From a checkpoint of a small mixture-of-experts model trained on Wikipedia.
Experts: 64 experts in each of 8 layers, 96 tanh GELU neurons an expert, 4 picks a token, a softmax router.
Below are experts of layer 8 (counted from 0) of a mixture-of-experts language model. Rows are named router (the router's row for the expert), up (a neuron's input weights, with its number), down (a neuron's output weights, with its number) and show model dimensions 0-127. Each number is 128 + 32 x the weight over its row's rms, rounded and kept within 0 to 255. Numbers have three digits each.
Before each expert's rows: "comes after" lists some tokens at least twice as common just before its tokens as in all text. This comes from a sample of Wikipedia text that the model never trained on. Tokens count by the router's weight.

# expert 6
comes after: "2", "1", "–", " ", " in the", " second"
router:171106080172161146091195128157164148107114172098128102188118099099168142181088121116125127149131134072122142072126103124158097138090161113137130159123164102087086136164163153180151136103140134188166092160173123141153122133098139120168065102092171075127101184141119131151091140114162101161095154119146149074091109082147119131103091087203160134120100120106106120176156063191086169078107
up1:125163148125129115128078107121113136118077130111100054149163116091064122135136113149123134177101128091144191145126123124170093108125090101102175117120112091096172136126156110169160170116154166057130122116161131106157123158172153138110172145117106140038171124184150102103161125116087078092137133123134088156181134071152083110098224132071158108119126132110128210123109110203119118090159
down1:137093103123124179140113138144153151144194134169148162102152127129143099156107165163097131116204080163144162084172127086134210088073135154114160177199137136154115112100133191119151152116140123143183183113149080148104165105117144132166116143158123131186139148088159071113139042146115161113087137142117080188107099137100130142161125170153156184139110182118171137164169102116083096111125
up2:108132143141174103101106184120054125062149104139089093146139075123141115076156146154158098109105130110044157161102110157146149130110138149155150139101116135104155138079119113051147117109127136077153217126117174093090133110140141072174161104177172161135112113086103136089099153130110118111117100129163133154160101121125123065119085191059165185129165144136126180078100150123147152066127
down2:156073153184125043141071139145132137094130107103157112088170148112141079068099131070129193147075139142109154143155122101169191125107141082123140148134145123120190122102146094114145137125184153150154126131132181174128095179163106073087158134136102096104115151073146159182110151118145082107174107116096172136144160133148196113091131138055164170103111146094152166096107105135070093136131
up3:150126132108167123116108153077172143107053138108166116111078137123092135104133163148085106060128126113144098131124171140099123167121181186137166187139112183148076117150112175175175162123132081141104119105086127127107162132125090137122175045166112177114107160155100176149121107069107195069105118137129125113119073171157142134194167167121094094103119114122166064140139083091155154154118
down3:162134143126151171155164119109124113140175150135147118160124109132124182137178181145131118126105123176131109120115130096118130126139105151078181190140139114119058116144147086145127111119122116100122063118115156136133084121109110092151135148144100091136166062162081093175134130150109044161098111218056138165145191104121132131090105115146131125205095060127143147160118189087120098202187
up4:104158113176127102155136076111156057090124100173147100103108193107093097154092124147151103117108095168126178127085161145016083082108062047085118125143109063141167159119089136141209162113083111147144117138142131103118099119130091082139128123138158125088119149135107110160139109159118090084107174111124129134183145136093154106124138095190110152110160169144104115067098093121127131151113
down4:081094140168158078117144173146095079169144104094155182130131117087163136163120157191092126103084143093096114106117132162095179131123144119065112142146117118192129139098149107138160131132051108134151147167098166093097128098087158152129154138089137121131072128133167080184116129128101150101153175128138158176152113164162101221084163182176133116115125116066202115110090135126114107184153
up5:144168146156165167180096120114155187113135079091096123137121103142111090070115119136161130140165153107057093057097146135114084106165109143127163090079128170108156140137191179199127105136118119085149083122132144115126143164109091175126178132099128082125161086156164143110106138156152104187166131132156147173200133163115152110174093160146121119165117147150103089048117094094069143165161
down5:081083136138158136106153070091135160057100170113066097137154117154116139130151107085101084131198133178098088120118129143160143119169147141105134052114109124089139142157109146084136089158140150091140138146175124120103177133128112186088117110124119086110091090160096172170110100169157184112184108124089151082093117102164087107142145111133130165151129062142225146148171125160166132192140
up6:156134141139152206195098155134140121135136119152130129123145141136080143186188136165132066159129132066130068138080127111193200117166122121151097100050103135070149134134148093153159117071091112152135096177124089129108119113118156108114146158113104097161170093162178143081127127124206098124191138154148082124153126138147122153169118102116105082113130142094185145129110037133129150151148
down6:093108129160151136089147089212116070083150153114128071172118171152174120115135143109119123148097144089156072080144124141142094147142195127145121153124141145140106154114112094119100159118059148074107095136150109074131154152077119143091186187145120173121093098163164130174102091148104104158184171060098152114101131151157135111126103115141157175139074067142091124159183173156123138155065
up7:166139145175104128158149154168127126130075137127123101109198154153047183126150117111134119096114143134118128115155094150102155089117151107162140113148197072026183148142095117126126126108187155191108138115149174107113149128118123077219166131123134130144136155161138139087160150132150142126123140104105124117165151145126131171100055143157139118096150203080109094125158136094152183181060
down7:135101115095099160072132127152162204148156078076085189157104116108172098060112147200164153102165068146148098211135116112113148117100104125119134096101086183153156163128137094077113127132115150097152116132138072179109106061102167127075125170071093149118168170139104155108170147108118138142146134098133095141127111165131204099116169105117099094116137090164097102134079120154114133128150
up8:156077147157188107121091130151146124121140163160128087096152128157171146116131080126124163153166103101115135072082119118116160158072095145175112174096104068110092119132106129121113185149163132141132163134196106118089109155073193126092151143118070170144193166140105163171075130103124148109060108100212077051134122093112123125170153143100159147191115098095148121151110090129133110130122
down8:082118134106131165139179124121124155114118082123131085153115116136106136083162128139217149087125144146136113112124097159144087164097136140117183133128095180161142190144125155102134072124071101134069163101146126132071084117070110126145121129123088129145137137116170127130141167157174132056178092080134153192085145098124159113116097115110100176141033081074115115152157200132162169090094
up9:092101129104196109109100143124134103062153133163071136133102123191157056094064137192149141139089114114131064157106132132102117096086146140125022107102104189151131103096133126114113126107170215175130125137146148101158124120162133121076164153106153108142088116102139137121125117135161138201094042161085152117105090144147133139120149135166098154091107109124118149104132115084163172113165
down9:124154166171080118168091141168078137127143144150154117120141099157085070125120159129042048088163136110106148122081151108145103075093112160099153077146159144153143115073138132108126138129167178094122129045117127089145167110096136111105140160154126153133133131109136146195128157193104088141126112112108100125104124193129059121169145144159069205100117111160045143104105112128117088148148
up10:079084199128100134100089147129119140143148132081090137129130147214147115156135102146188126200168170071119097140121067153128164074115114104177121135047104129122135134116125106099143129143089118081111102193084059107095155076121118155110202127148208112119166151162121134117112140130132104140182130184143092128149144142105124142120113132160183144083153168146098153149094123160133186152139
down10:175151113180147145135159131135124112123065119084113131105093153076091146146104193145209093117139180141151130151108131120156076175121136060143138095144151100146149110091164100144080071181152180141136107205144174111166101184152161129080159065089157095111114160134095121166114145140134121166099130097100111123088151079184136120097108127118149123118151127124138060198084181120138135108155
up11:112152093107108158140129109202112142153098115184114137080140085095124134110152099185098158146040096105118105076134092170169198154100138190057148109129133104142147044148159143141172135137159125117131121116147146126150155114139097122139108133086138130186080112127191062086107157099159118186093125149176145163100137154121126108129056110147131135172139116145107048104095101154147165119104
down11:128104137194161134098076107147106154086133108086146097130137142141147119129168127159248181170103177116080141121170089153182127100097102115146218151165102126111092145110141120120105098140083108142126126132179116134112171143066099149131094089167075151136102111087115142177099138114125082136088089169114158111118143069144109171107085071139114149118135141170144067072107094178131120131135
up12:084121128126103072167122121116099102057093053141195140117069119079148100092037146147146099121091092137173174110095094145139119100146139121161098123132055119105128115095089137166092128102157146084085159132129095121117135117133084114135144139133064133108181146154075122161099096096073156122120170092142082105135150104101127132157098094107180131132139117119093122173169054208134162133137
down12:090194092118153148087119113143125159170134161091107130154125112170186119150168128125174121132058136127110134065153087114178113163113060144073153160090134104070131151156158161148147159106077144134166093135119136148180118123146110189105139105100126113132074117079102139125158108159206152147113022177116146053128126102102131107155171113124092079143140133154093115109106149161148128088083
up13:099138107136131114130167087132161132107147124157162172146120114150169075115155120098161100178076145090218073179138118207151153127124164182163131081173154101117079174114076115154137117154150126163092119126135109132160156181071142163095169089135147163146084115104068178155132165124132140101083139166155107188125077149089156114110101164146144095157112131127114150064132110094196144098148
down13:102119121149148164096116084141119118147159175144151078108134162067109196128096119171145178138109094077142165186133131197142152110147182104067139140159102136165200104145162153191105163086103126117131117104128137137127106115119187072126119106129110168118074144119140140123125142120118059154101096126178120109129128143081109161094184127077136063154125097147157146217089129136066073114118
up14:108120155161150095122188159121151108140145217116090116168155170168087110069061089137098080109109109129174135145141124119101088061120107137085157104110131077121108080101090124155123160103074115144152102192107138185093080130139132061138080184162075124087151113143092124066124165146198090078114088076120130124116131087166127137148112120137142130126148116124143111147119140171101127109195
down14:130136106151153194158113134116121143136168152139153117078122170152147188156090168065125105053053157111124117159120152149138144109125141172155166137186121134134076103134111111073167169080078190104141169141149155166148081140112106119190151165135150103094167166111107168099100100125166074170147092132149208079144143180104150172134127180113089111105137124085104160138146115141159140093090
up15:153136093116156162211168200062138115101115088193162081130108136182115106146125117161168147163152130163089126118119140097148065138141156155143125184097145113211179132137131117155164122110094137121117121111145173154138085197138170098152159165104077151096186167115112151134141111085123175112114139156133117143145132147143041117133103126110188101127092102086086113121157078081092083125129
down15:134116166200149157112069139104118167173146152190100129143194103074173133088159139121150089129119168094203148133100116164106116149096120194145150096141106111163109126113077180118079160151097137164115158093095103148120151147161125107095089127130119171140191063125131128145054100115069123096168148119151178136107137095173106110121104188119130188111180161082164176132121103135147108129155
up16:144156113130129128161182123128105144140132129150116142120160152123145124110125149138163101141111088193087082081079104141118154154152131180161115185183076104094134161115090079165216162186149101155144057102109068118151178117203164109148106120134148062181111078119166154161134118109151144057112119123098133093080167134137135114129170085079088114138125131120151105141111102121133185070165
down16:181136187104101155123101126113184129106099102053163170134136107139119107212043097131144119096105160132153131132167160150079135170095170077122120126105129126224139120125190142087090124091078110125155115164137111186126106224128114146154132132153105161154101125143066124094095087138103124170096153094173102103138160124158148135149088092130146166111148092153102098128140175116123078142128
up17:117116198101165116157082127123124112179103107189148079163137132135119066166096152162131150195088125131167117117103153135146166082125067130216090072138172163108074141120136098135122135157103116125133128117055108128120077074144114060152172182125101145146149151109095040095150119134153124103157149123132181151120190142086155088096121074104108121106087143164150107109137112134102153109118
down17:124102109137137093074088162125212185119149130122100224145133114077154125113118115152163140143144152171112122115161110175182177107131097165162085113139134147130109133167143143159171161110121102165144191092139143144123123205170194078112145139181153151126087119143190164096079116122145203125153094049161137120148126133194138109147102144140160090136101149128112120108137131104109135101064

# expert 50
comes after: "1", "2", "–", "8", "7", "85"
router:129111102139114126162133126130129146129062137136171101189135163146112169125052162134151101149143110089159139120169094113098133130082177148158089167113129112161114198173114123147079097144167095110183118130116118135168181093128167110079066154107151121079093135181083135129086077146161084167119180096143153141075124098158057143124078058120092112134091121154196089129116088135115104080117
up0:133119124150125147101113160166078128088158104201140098115164183156135128124126121108142135137181213130164122098146156169065144110144065169106146090169103125129142169112137158125126124035086067171108062094128123138090128215092139089134158180139102133148136140111143169149151118107172194089103103170178127120142114136113157143141142154128121147112116093115079156178157077168156091162110
down0:107120108148136103134087130112093083086123123151096101195104091139094074117087197166143079118145136154112099109123187145146143120096166094106152127116169151107133106144130128156111123093136189097161128075091096136078078070087154119159150077075091157166075088085140128128060148138113142117141147183150143166121054150137094153163120148098125149160120078163170158105114191130138143160207
up1:122160151122117134111155074136131129150110174112141072077177127186156102114161124154159178135084125097190079177165134132091178138096136084101130166136107143172129090189102096080075133164113116116150114105184123175121101128073133098143084191140118142125140084163125096085131187122082095161102157112130160140061107186117176161161115180096134157112111087115160121165154145144089180098090
down1:124114168122094146127147176175142128124116155123131126142109118122135148114088141175025083107081132173179114138078128096198086154143078111126118166155153144124134125079160158165100126100145117184170125145205159098075112106174103142105084098133176125124152157090108108086175105112189100122084106147143143102126158054105113096132130090093076153124180066130137127176074132115140111111080
up2:113142151153142159090106177162113131114132108078106209181081124139140096119131119078130120130129092067147140037134129113139179135110100114150142064136142103072079104150113042102164183134101129166028190118135159129101088106106114123110128099163057111157158117120150127120103104107146116168116148130126170157163114099132140139138144115075181102109081187106139139120105123150107134195100
down2:138156195098102163074157105103129082143130166105117114075133146122073078116126084103155128113165098159131128185121123163158127118091188090189107072117059122152140202104151125161121136154135089150100158126086112156168138157161189123119189143082093069155118129202113161102144146146114156134142135104186092144146172117103111198088154107188072159143133121161120117117149096123160121104123
up3:139123141128114099121101124159122154119138088082103199067144100103095133087150115204152132170144132130067163101179125108100060150122147142113167124120139113074073188112150089133047126148148127142162107128115155064120196091154121113089066157179122100121115090168083153085143173176185132136142113114113104141128090146132141067147144146202107155139162158098176116152109117170114137137091
down3:098115125091196157165153105084140166165088162193154123149135085166187157197107160115172087128104150143170108131128144166106072096098137121142115100111079117088132100118102130118130123108160097127082094137110129138115121084092050123112154209111138160150142138104121079104152140096078135174062078149082144110128026140142081108151142131102158105178141100109121162166135167126145146107098
up4:110125162124127142130180106098095191114129126074159131137118072088161138141133167208112122116123154134178162095143112074124117098110116119108154154151140141169154091142109152111103130165130171146137061126123101165118186178105153128079143165154117120154178189134157124059184169146109121126152140150127142175179108129103093120169100087061111116142138200126171173133128176184133077048157
down4:104113107117137144094139169156140100034118128111148114169175096160209118129083114124203107091085132131068083091105090191141140155096134094134169085103134173121168127103144097121151093171135075103151142119125142129134150134115170134124121123104110123054105147132048162149143084117147095162182162136144125128080100174205109139085089163189174130149135126158152138151124183108120121152155
up5:142062102124128150162143173147111103181084148113122088171137119136095150098116074108081117079144145135134152127191132148180189135080148167045116147130140217120118146070116178147070135129064114144078126125133179143134107159155119155086113127181155127166110126170096147164063078118142184115118153171138077126107083147128096168121152161125144120080163098148070162135116113141130102111133
down5:138107204165160071138108142140129127107125117175075128117148163167163117148112157093194156180069075132101126145115082169059082166108149193142089099181159108171181123171124094132151082137107135114122155094130080090110166233144122123138072096101077184110166106136117158092135151155107117102104123142128114178139117107123185120120148096101111097118125105163136091100090114123144107105127
up6:089095157087179107143075146152167170044155133101101165105146184153058155135169151061066083110116095093149147156114119159096179148119095081129165182128107166116124169111102124125119153201093130132097116124141109109121167098158131099051107137106117144142159081128070104079191106129137087157164084104140184100125131105127120118124117075128109141079180130096133140093119111134165164139141
down6:116123170150110148147161160097144105149162167152134055208131144120123159114097101069160120096096163146155119122139070115116082103118159093134140135084190136123122108115163146185071142101079083073103093159145164133135106105130148136134136107114168157124189143085152137135116137082139081086106145182075086077085077159091126119119082121203119159162089115126139147077198114184129139110100
up7:103147148119076167183075144075126114105162128093111111116152133121166054163106128127144153100079162112128113060146101158108102163214140154069122098138151058123095163104139170143106130085144098113106140130118111090121107128179102068140078115145071114159146074159156163165100115062089141092142118132148074150145116095173070094090194105170162151087176111155141133141146132130127117122154
down7:191132091158159141137080206133084115110108112114146142105144083117112199150103157147091212143148144115134083153117167117080145172093156140195113119145119096103088173075141167130116135089147062074145074108109144136162118122075102046123165182124119074162086093105158135121093142116128149196117118143123096133125148102112201121123090145130161104120113175127161110124149157090134135084127
up8:102149172098109124146139143143144177162141152168148200058141140126097120147121133163129100097108138092102134033102123134145142062143187155115134132169124068100130120087144085151096127141131153139151152164152108102112167141111154162162107194132150109199142099113127105138088124111124047117114205145061159142134150102111131194123081147092102077109148190109122127136079182132122126156186
down8:200174140147150149086126132169122143123125179161088188100045134177157108098146174173091097144141049092150176090163108131187137161143092103090130157103086183097147138133089132095189105113116158131126126157151159148109073120134098157075170164163138163141088125178098078119109139127090090129125121139171144086124103070078089097128138138173139183133138142155143143099150115113158107167104
up9:124162123122110146126085176110127088116140129101123129101109144153151091155101172114079130142087068133158177110156187117167133183093131160123167133114173228132192155144161121159092112099135105177080070138091166121122139192113059119125123107109161128081160141102164178159080122107060143140085102112173147116126159152112141100162152122147125131072109099146129131117177202071101142086109
down9:150158143078119130136137128150143154121168105179123149100095135117114141123144098079100127120161168139087101149152150058162184124159148121115181144156142155139146147151120161101133086171156109148166206131145072138108139157189106077074073084180174192171143179184139098126135159124165151151118138107128101125152185157144164134141069149114107154080149100113103079059146056126124141083173
up10:122123172214134128191115138072164157098129134132103131162135101136145157112192091167085176084073166103188105083092132106160175067132135176170129128131141090160163180164167160128139104187139185118112132096131128141136119133119181126092116079141127116101096164089178165101100109103176120180142144138163066140104131184125162081107112113131147180111091132147065124143127087150093142147115
down10:188152107109143155201134152144131143181175141127090129160095199166164123110111194101173186159193143156111107124151110116083054068150093121123085146126052132162126131141149108117106122107155121129079114096131120217101145105142099176127148143131121145157111093124120160141101146130121156108161069164181166128076114098158097129113110086116159122101116102088175134168114120177103112172070
up11:179140108103085120131132052113125157139135103059110166113136166137121115122133138185132120096142043186181116106121104127094093136174165153138164141155138161139141129132162101110087118145131109155143146140137163148173126208122159197099047151152129179105096134176078115109095159119102147147154089100165083149067143139073140130116171187129139113105137088103137122120138160102096170143036
down11:137144139101153082196089049181160116087069105113121070130130126091082152085154142131114129137085183104091155167099130127141203165115153151200152098153126180166072159120133138147120092138128174133104120079132089178105145060155166143153078152135174126093125154125151130116163158072116113107088093132096119105124104142133137142174135130112070088117155177099140161103151064155169107137106
up12:123110111116170130155102102108131130090172190199154109138066148120115131179149218158086148147046102099158068106094112124096113115089096165160170066081158087116089069147114113157125159183134148185153156119133119130146138153192155112155114124117153083082155154184101184127113146122116078121165168138099158131112153165123150110101156068151129138136142117177098122132126177129138142102093
down12:078096093172154124091126149131130091125131109107112107164188151095122088065122160134122206177144083144125179141046155121175146106108127096122129106123086131144164137177166141088126105106089155118144129134115125147167136081054166127133099178144124117143121140143128165149144110138115058190139121105145103160077143087119119151102146096033178176128059116093133090100067100121139135121180
up13:130090150185084114109098132131186164064157136124139121126078111107099105095127134177115164169164089106143189132119115128118139101092127095187157115088083111122092158107123123131127069155116148136143046105098109085157132136124111207077149183161127080122145187165100140175120190133132171128128106079084116094098126183144087093152176113146117142159176114141110187123132127163147112065181
down13:125130125111160164098090079195169192082128124137150148123138153124099164159126096130133164107123116163192133072140128162089134134144166141108135097067164131118161146149100148088129154128107109111131103090134112166095185152130148143108113190200124086127154136180128095137122161085113094171077138075080118126097042153092066127111112139180164130160146117059084126160127133137109055063131
up14:115151131171102122166118153110117131111064098139068129114186108107146082101081076162183113150069154190136121134172079098118141091145106141123124104120122100143163120134159093170126148084162147084144099181147069126129156204121124148179146085200114113119153144192199111111143131109141117105170122097185103139113121090093097123158144082127079146101167085182129143111160130128076085174102
down14:101192105085119186125151178124141068118182132128151123183131142123128106121124117099172113133145106089091121125109142145101113154135104166156143136109147134135062119143152106162167155130096109108151121174066115145203217138138112103101174154082171132118087060109131083166086073098167114121132062105064114130106116096139117094097119097127104122054089092103147113146135140072056089118142
up15:130134137130094134157159079106184141114140139157153112109120074120075161096187088138140158122196107214126133220109132088150123130170134105133091181168145138115149120076059124147164161154164142119158127139135093079148201082138111111152096095113146124120129177121133106176101106091150078127136085174082119111149201125110077168087096149138127096114118180137116123075133157142108185120153
down15:166147163166098074134074091159123094176101159097157145110128100066169146151160111102093106122114119194206189159187100117155104082082065137105104102166178134169072129194140184144180131126142166131099201132102136129123144118214116157122171118099100097117114136069130145121098163147119113141178158167143086131159113118110121081159100113136131141132193141109120109124134125118110103113122
up16:133105145123158112073132097103122155145075128113135193104166145124123134101161158114116077081116132151086129136169090213188157147094171092128175142136055116119182133119161106126135169126129155156125143097114071069076102106117122087174080064175080112145117126139105131068136121155074141161158127176132124181136131156163136167111106174098094133131171183144144162128088106137090100149055
down16:073099166132110158133114127106117172184086130126133099124074119153106175120110083169050120140096155172144132128150155148130091099167167130187167186162098093068113108131105121170171135121116105078153127115079155063145096154160181183101106172125063154158153161080146122178118154071073146101108106142195146103149118102101144143102136151092117080156080101135154115115102131166122148143076

# expert 33
comes after: " | ", " ", "; ", " (", ": ", "| "
router:121158139137119175102181133135115154129068156147145150150156084181123172105089162142104140195115114098064128107131111084173184152094127138088118130170076105175149163125193137179113099169103079126143103095171151138156202176101129110133087184110173150148130122085059119095096167131143127152116126080127154067104145089141098125086095122147120103142083123174155117191117099083133126074109
up1:116174169126146099121122135148133124101148134126122094103097146083144127075167093093151139086089105113135145159163108133172118146139109096137077138137113129096092075109147211168146137132168167134128178110124089136164090162154100093099156156141104189158075152085146138186182100127184143159112134093120031111156106098102163122130154129123074164187138166150168114078139038181100137141171
down1:199151100153182117126154151179169153100081120084137143074171120091113170093133160150181089110117191077115142136111148195171141098147099073117131168184089145189110149143152108123174095139093117162107154058104138101140133127132167133105118155157114124129143136069110140202152108143119182114073132067070116118097131090168100126156153164159106153144149123135136122087064173151137106108161
up2:128098166086126169161149140167167171131173104153135154097109113163148123144100147199137088145133067137171130139129177173117116103110072066185108162192135126128141101142149105108099126156137142117144187194141120184117176107115061068147196143088183070167124118151145134147144144136131115130127139097194162176120142196111121091109132075115092121094139107121127120121192176162126146110088
down2:084191095125070140114130080115090126122133130104111074123103132105163149068148084149171188083137136149160090160121115089107122086153149165140116113127078164153121171143104085118180119101159078177161173117165122123089115137174171117088160173180138162105076109130161150097117111107201124122115156216107168168173125173150148140105145121163145097122134083133097101129166174122107127048122
up3:110113171088140140107108163146084173112151122094057144052124154128125121179142123154080119099118126126119082083113122170202154153152174133128190175156115123162139136197154136067145109105063153154095142150142127086135188142148171137104136142147167132043186107110121119153140108045109145157166137144168116136157082134136177093118138086129172106116158127090172114137126111103198136151112
down3:196122092126139141141119054080099146161102152146165137145169122174132161128049109158126112173135109138156130160168069102123102148149134138207160149044126165189113053149133167128124137146166151124157056129139143168144098098115093123110155123137127171171131118168110077138157098148150100160117126126134173139114145162172101124144168079103190136128106180129138113112122109104188214133135
up4:108134116059179126101112130124124141128169086138055171086149091120108176174096161145135105161146122113107125091186155125141126162167139135116132112118154170130104170139169122132142125090111165050142157164167121119161126154147212081173171167167120103173141058110155215158120124173167092136166142167159140132132127116140099100104158156062139161186092161130101141140097145060131145091122
down4:123102148160119086087098139152165123109159135123178098155139143182164146082114147064174064141124162112147149077149085161097139143177138122131101093122097085177145150219116166163130088204163102106121195107097142143184174116136098121198085137150174076175208139135142114092139102091143124108123105175129100131139154143097123104145113168135115152175105160142131171135114106141170134148085
up5:190113133086182084158146142159105079088160120142080089134085142134142137112102107097100107114105133100151103144133101154043166164115104082079085133156147104130131172172105112122140168140113156172115140115103104130161107092031036148204143088103121078123094092111099143161146097174123094159099118122081119089071133132099117130133131123109082134163136159187108106126168117118135133078183
down5:112154152186119100129132112103144111116134123128139166127142117124081104135127109170232097101143187167047142104144155149146128085135169076099174159143136093172086108182147131124165155108179141146183069166150144185175173098092107140182124153153149121167112122147109170087115121131115068134119196128116140104052147130150144230124133101149104133135112138156146124148121132120104068144131
up6:103132070132126135156169170092086167065146161106071115111155043163080114145118095116100154084053110107164144137088147077146160113108118169104092183173082122138121184154069167105104103098134109127136156059136182105134124104120164133148159170116156169123145099129097077121086073124098144193168120159149153132068170162143091118131119135111086144121129150128106113119158087070154149129121
down6:167112083139116150140100091129154100115170139174151096093122092132075139172128126121142109195129098136096107167108111136137106172171112150137113142198104213091133154184089118146086119131173095028084146163152125124135097147110115114116072181169079137163129113124139051153111156110135134152068100151128090090055115099134122117142131072170121141063100180124125118087104112101103125159127
up7:137159156109122172101155161118095088121144096171076119141100159168107097186170168109169132142122153135121157151068133092084102181117074083116083161097157138149171076124114093030119138123184136089118171192134174128132120100041068143100084159171115167098186165135165129112159139122136145056091171146151121110126140116097091141174096135112157111133124143109121162126108138158128126148097
down7:156155182099147179134121124143152072158095082099097167143084149107143164069201115172137115195133163115102147123088153102134169162124123107078130073104088138059171172087137119133125138165104172136135142144186163114094119133127174057102105153159157154169156207128137143160041133130135137085135141151114116107121126115130151126142071100166118082099085133141131088142121136113162122062170
up8:116135133091128087149192094099160143161161075120139140134163170095115097087129080141144159151124124129138068143140162079115072108118175079134059128119094085108189169098064122118091105119120097144110162140116160130142121129113077132130056125131108053140146114113133151147134130114115119055042129127111156104056104098124104172118061113112086074206113140125119110122140125101139191121093
down8:127173166116143068159110159152179089095093117168162172142094089115129119171117209118124126100133133144055107126102091124137115120059097119145050152073096140122144141143143104100158121111131148115100201134123174067144111136103101114138098092151080170181151182123081105139112150172137132152135197093107109115149135135156134056126141137138084140169159060125131107176136158166133152065096
up9:166101192132129109173091186150120101115088138126120091084145114167121101124109115112070126097157087100100161098124091160117195124120107120142144166130100159143122101137108150171121125114162119205113091214064186090083150113130131132126116103095111108092108138110052179125153067138104130094151118116115135172201090109168126160153074145126144142126213122066171148122085155164123115143116
down9:116111149156127088166134138174148119136118117066093085201129113116127149150146150066082149146115156147163214152111099152134087067093148121178086138088102116172171126147114132162122091138135135099138071096141144121058135097080165144055127096140180123078125142118140156181110145158145106105141079137195093108137123170167130169109145107104194131143129127061173120121164180106098087132096
up10:087119175126117192170157112113111113159081199095127156139113168106176145066104148083106076132114134135105159119140104139154107169131109110086097111130102185183186170161144104090146130124129140130168181172115073125153163098143151092205140147124150131131054144148142149177164090136148129065112088120143087113140114079078120092165116135112076147198145165127098162138153134127097175097173
down10:170138159091108099091116112113108151103145121133117146082161096039091119117077081163241102092167129142102136121145161205174125117126137147136075161166095122062102127101114146141119110137157142173128166103094095109189191130113135130113135119113125157120091112169100117119146114146076113175112141149113109136120074135124165084135166143180135120151139095072197096130045149127154143081126
up11:150155228117105106174165090115107145146170122140130143151092079119090150132095141107098160176127071150211139133177119123123087122104096124128067144096157086148160121128069155099101125125109139135152088145123148119136069146128104132148163097119133061149152115166106131066145154088087057171164076115117155119086106187095094101115126126120126096112136100128090065095174100145143054167147
down11:091144146156144109143114140124159073175166151181154142183087146146153103144132142110064132133117116107110158138098171119108116101132163136092135116179176162084111136155141137149119076134153087103131152126115109145139122117076159116172072104092187147139202155089151113152148152126196152105066155086085074165124153121174127132106134148068096162100073105133179079220185098100125142108176
up12:078150132122151117145115094128127086085108178110143089109111082125141132120051060207156200109086118120097178133104130077121091139115118189114128159161157153137130108146144178142102108136112113105074112113161170145148084095171120112126147160117126136143107108120147148134040119115164137120172103185082166120127129143101127176135143088178115226161120177150081154099129145117193075137135
down12:126201107158073144161075112142142162082136079122151117152146112068135096156083097091112139148133076179090129108103134155156111160105126147118129193178165127125082104171116132144076141124106104055124124109150175096115144102108156115156133147104125165164125124133123111170099116170111136100208097079155118116088122167110106209140163133156101202149110091096136171084147060124182110163097
up13:105163178145082139154176154099052142180123069085164102098111151092161149133111073084120147145128128106091158152070150136078144139141096114114103122134125085100178103138120167182126114120118151187200179145152126067133147158125075114138137182127150165122138173135073164067145160169120136145107160144116203106159115117170116141157067217112115127142144190144136135109134119145133109117159
down13:157117114087134143089153173128137145137111102057135050076126129128141175120154154135185090110080116130096175161091173140109117182121137149135123171093172130139156159172196184133082149105130120114131089147093112086159103119142101187071094146144132177172104134054092112114081186113072121143215075133119148118138138165182150131181101143147111109126099164145145132132141170136162121163137
up14:089121112128109099136090115105144115159115153076169155084075094130145097121171127139168123174126112134199110116094166096160187060100147179155187088114106128129123071127056134088122105116168123123155141183155110096139153116172104165100158125088132091128175113106103089029121115089161093108127143146153128130135152128054157078202133128133145177102112144139195123110123148092123148089096
down14:120116118133116149121166113104134170129101175155079188140136129139130169121179143154089140079092124147096141112135090108165054133111138133059125141112142182159123083117173124112161155188155157151130175165177179111146141105142095111159077137107198138149120074165103156141131104126137068154128122056129164129120184142183094141104073124120106167206071101135095135158131098099102062087099
up15:084090204117084157177151123096155109124129134119185142132111114149104081160075102166100169133155142180097163142147172120106105150107181167171062177141189188175139126122096161160093122092123125132160129137143145157089173160137140100079165176123145173147051142156056177120106150108128100163132118101123127164121157150114093106095094127115112162144102098150130114176137089086113201094151
down15:153139171143191148113169106128123139124146146181154087141162168080134148134118131064100088125156151123147108119105104116095134134086137133074158188106188141132141112152137219125055155103136103148124097094163151151154163096162077130133129119143050151145114056151135156137098088141125121106121147143092098176094133143115112163101147103073188151084115103156181143155194181159088077083157
up16:152205115147186083135063143111119135094127101099113203171154139143119156131158128186145122161153159087170108138095138117124142103077108117093150172167175077138113159140166097062154095129134140173140122071105105140119132099136142065119124100155197060146140113092118121080109126123140129067153134171156178142168062134107136063173104117161172128181096127113122110119084146124161132145073
down16:116115111132116119111075147138126094124190133061137149119110142126086087119078106098202083188101177096127101125092133134110150108063117093167111231122103101169102159170095179178131110091143087125077151169106169174138113127110119142151162134129164147110075130150130155142073143123172138102102127061084146140157089096114139118091156150125132132126163129152152123116161141136140226092181
up17:147125148109077080126141163121100178119102157131098153141101162084197159161146124155054131104153091143160118145154110053137129116150161124127122114142145098104135092160117165114096140130197080135161136125150147199191120126151203090093063165088099117183151100130081119110137123089143106084073172188143101136093103105109126191113095161141119101119108070114130168090109072095090143121140
down17:114117159168124115146139116136103086184144116146068182156118138177149127136108072134161148109109173120165091065123196092170121163122158077159158139154149152118087076166124143090059079135131107112115124123118123134129065079160184127157140077118098141129075160142122066111136126154104117160117111161134155164074107147169178109136177155144150155105093061154132112092126213120100120101062